Weights of a small mixture-of-experts language model, trained from scratch on English Wikipedia.
Size: vocabulary 8192, 35.9M parameters.
Experts: 24 experts in each of 8 layers, 1 pick a token, a softmax router.
Below are experts of layer 4 (counted from 0) of a mixture-of-experts language model. Rows are named router (the router's row for the expert) and show model dimensions 0-159. Each number is 50 + 12 x the weight over its row's rms, rounded and kept within 0 to 99.
Before each expert's rows: a language model's description of what the expert responds to. This comes from a sample of Wikipedia text that the model never trained on.

# expert 22
Articles and determiners before noun phrases, plus ordinals and adjectives like first, former, next, such as an athlete, a news anchor.
router:43 49 63 47 48 66 33 56 44 36 67 48 40 68 48 41 45 43 59 48 52 63 48 43 57 25 46 56 57 36 78 27 22 46 37 51 55 44 45 74 77 56 68 65 75 55 53 57 43 44 62 28 34 60 64 67 39 40 73 46 48 45 50 53 47 36 46 36 36 85 58 47 42 29 56 46 48 25 50 57 47 37 49 53 52 31 60 57 53 61 60 51 48 37 53 48 32 75 44 52 58 54 33 41 59 32 66 42 82 67 58 43 61 48 43 45 45 61 56 42 54 71 46 54 63 55 56 41 53 31 54 38 66 40 53 32 46 71 46 47 44 41 47 65 43 62 64 42 40 52 42 34 65 51 35 44 43 57 55 41

# expert 0
Word-initial stems of verbs and adjectives in narrative prose, plus "not", modals and pronouns, such as n-ot, rem, aw-are, lik-ed.
router:73 53 75 49 56 67 66 76 36 60 43 55 42 44 48 14 67 37 70 57 54 37 48 47 51 36 30 77 49 41 65 65 48 46 54 39 43 53 76 46 72 41 52 64 49 64 42 54 42 39 51 51 32 38 52 49 57 70 65 33 32 50 68 29 55 50 54 47 73 41 43 47 61 54 49 61 52 65 69 42 49 48 40 46 23 56 51 53 50 34 59 28 42 57 57 36 47 70 58 59 41 31 54 50 37 54 41 21 49 28 53 65 48 42 60 63 39 38 42 56 75 38 43 39 47 56 51 58 48 40 57 64 52 35 71 52 53 64 62 60 57 49 58 49 62 49 53 44 55 54 25 46 66 53 45 59 47 55 44 45

# expert 14
Initial pieces of ordinary nouns and verbs split into subwords, such as acc-ommodations, imp-ressive, loc-ust, car, ro, tick.
router:61 41 47 49 55 52 59 64 48 85 63 37 52 36 63 31 56 43 70 57 43 51 60 64 42 34 39 71 53 45 65 65 53 38 36 43 48 55 38 62 69 49 32 45 68 49 43 54 51 55 33 46 43 45 45 58 64 34 59 40 68 42 47 43 12 65 49 77 47 50 50 53 61 38 58 28 78 46 62 41 37 61 59 68 51 48 45 53 36 77 61 67 55 39 40 53 47 69 74 40 50 53 40 55 54 54 58 51 81 51 69 52 51 54 73 42 45 49 36 47 65 50 41 53 64 45 71 70 44 56 55 59 60 56 53 63 50 70 34 59 39 50 59 36 41 51 43 64 41 48 40 50 45 47 39 76 63 50 52 53

# expert 19
Compass words like North, South, West, and single consonant pieces starting a syllable in names or compounds, e.g. glockenspiel, Allfrey.
router:68 61 66 50 62 47 61 50 54 95 47 65 48 64 52 72 55 27 67 47 49 37 40 59 45 47 53 64 60 52 34 48 85 43 56 43 66 58 47 52 69 47 58 57 32 56 59 74 40 54 35 36 24 58 64 60 57 40 41 38 56 49 43 51 29 50 35 57 45 45 38 39 41 37 47 40 53 44 63 37 62 72 54 36 60 47 34 53 52 47 58 49 47 45 65 62 39 50 46 36 48 62 30 71 56 34 58 47 50 43 46 43 30 52 51 47 65 64 53 47 40 60 43 66 44 37 39 62 57 61 38 84 53 47 40 46 58 30 59 38 70 51 57 45 33 44 54 51 36 38 49 64 49 47 49 67 65 74 42 58

# expert 13
Common English first names like David, Jack, William, and surname pieces or contraction endings after names, e.g. Josie, Cox, I'd.
router:54 60 70 42 56 37 87 63 43 50 30 50 42 42 78 28 61 56 68 39 52 37 40 43 37 46 32 67 36 50 60 52 58 44 40 43 55 61 39 64 35 49 35 42 61 47 49 63 54 41 54 53 32 43 56 47 56 39 70 25 72 48 76 39 62 56 35 78 71 66 57 42 65 52 55 39 49 53 47 35 49 56 53 53 51 45 50 58 60 48 66 50 69 65 53 41 56 58 55 29 35 33 39 56 50 68 41 64 45 50 40 56 53 53 61 34 39 51 34 64 45 43 49 56 36 51 58 47 49 56 51 64 74 61 45 57 40 60 37 40 37 39 65 14 56 38 50 38 46 29 48 50 55 50 60 40 72 69 45 49

# expert 4
Pieces of non-English personal and place names, often Hungarian, Czech, Indian or Arabic, such as Z-á-polya, Kh, Abd, Rupali.
router:41 57 66 61 53 57 64 45 64 62 43 52 50 55 40 53 42 39 47 44 53 29 33 60 35 43 64 64 58 76 70 57 44 46 36 38 38 47 58 26 43 52 52 50 42 28 53 55 57 44 41 68 49 46 57 41 46 50 59 27 62 43 82 32 36 41 38 62 41 61 60 46 61 38 49 30 27 61 52 64 51 57 37 51 47 53 40 54 44 62 19 42 67 78 57 39 62 24 57 49 55 40 31 74 57 44 46 59 35 55 53 56 52 47 50 24 48 37 63 39 50 68 30 49 26 59 47 68 72 43 40 42 63 58 65 49 47 34 58 40 53 69 56 46 76 49 55 52 42 59 56 59 41 56 66 36 54 49 50 40

# expert 17
Middle or end syllables of French, Spanish, Italian and other foreign names, e.g. Stéphanie, Titouan, Antonio, Juan.
router:53 50 29 51 42 36 55 58 43 48 40 40 33 46 53 28 45 45 76 35 55 30 31 55 46 36 36 47 54 53 46 30 63 31 44 37 60 37 43 79 50 50 37 51 55 47 33 44 60 28 49 60 24 31 57 47 70 53 59 50 75 37 40 40 49 47 46 62 67 68 33 40 39 43 68 44 54 45 40 53 48 63 72 39 26 16 48 55 53 61 51 44 52 76 51 53 47 34 74 58 49 57 59 61 74 46 57 39 54 49 61 53 51 49 41 25 48 57 35 28 39 49 77 46 39 46 62 41 52 52 59 62 48 51 50 45 54 38 51 49 71 59 41 43 48 52 43 56 34 31 59 58 55 33 41 67 55 54 61 57

# expert 3
Lowercase word pieces inside common words, such as g in integral, st in styles, ig in stigma; also short words like it, all, what.
router:54 63 37 57 54 27 66 70 66 56 53 70 33 61 65 62 57 40 53 38 30 61 79 48 68 57 35 36 67 46 42 51 37 38 62 49 29 49 54 77 61 44 39 42 44 46 56 57 40 46 47 66 64 46 51 32 37 39 49 45 40 39 49 43 62 52 48 70 56 57 52 59 27 55 47 39 61 57 56 69 62 39 52 31 32 41 45 56 65 72 49 41 41 54 36 34 74 38 70 54 49 52 43 46 73 42 39 50 53 41 51 54 45 59 67 51 71 40 65 48 58 42 57 61 67 37 25 45 68 40 60 43 40 41 79 47 45 52 32 46 58 39 34 73 64 58 55 39 33 63 55 41 48 52 60 48 32 55 56 35

# expert 6
Word pieces containing v, especially in Slavic, Indian or foreign names and words like dev, inv, such as Par-v-athi, ov, aud.
router:51 72 58 49 36 23 48 42 59 52 57 42 39 39 36 38 56 48 32 55 53 61 52 71 47 26 47 66 40 61 64 68 62 48 45 53 61 53 51 56 52 64 42 27 55 55 42 44 51 42 33 59 34 48 15 51 42 58 53 35 39 53 47 33 41 49 53 44 52 62 51 56 58 31 41 53 52 42 64 58 35 65 65 55 61 53 39 38 46 70 40 55 57 47 30 65 85 42 59 53 40 35 47 39 38 37 56 61 52 24 58 56 56 34 46 54 72 57 47 40 63 58 58 52 51 66 45 54 41 63 55 56 43 59 20 30 16 49 65 66 41 49 63 28 53 52 42 32 34 54 57 66 65 53 64 54 42 70 50 37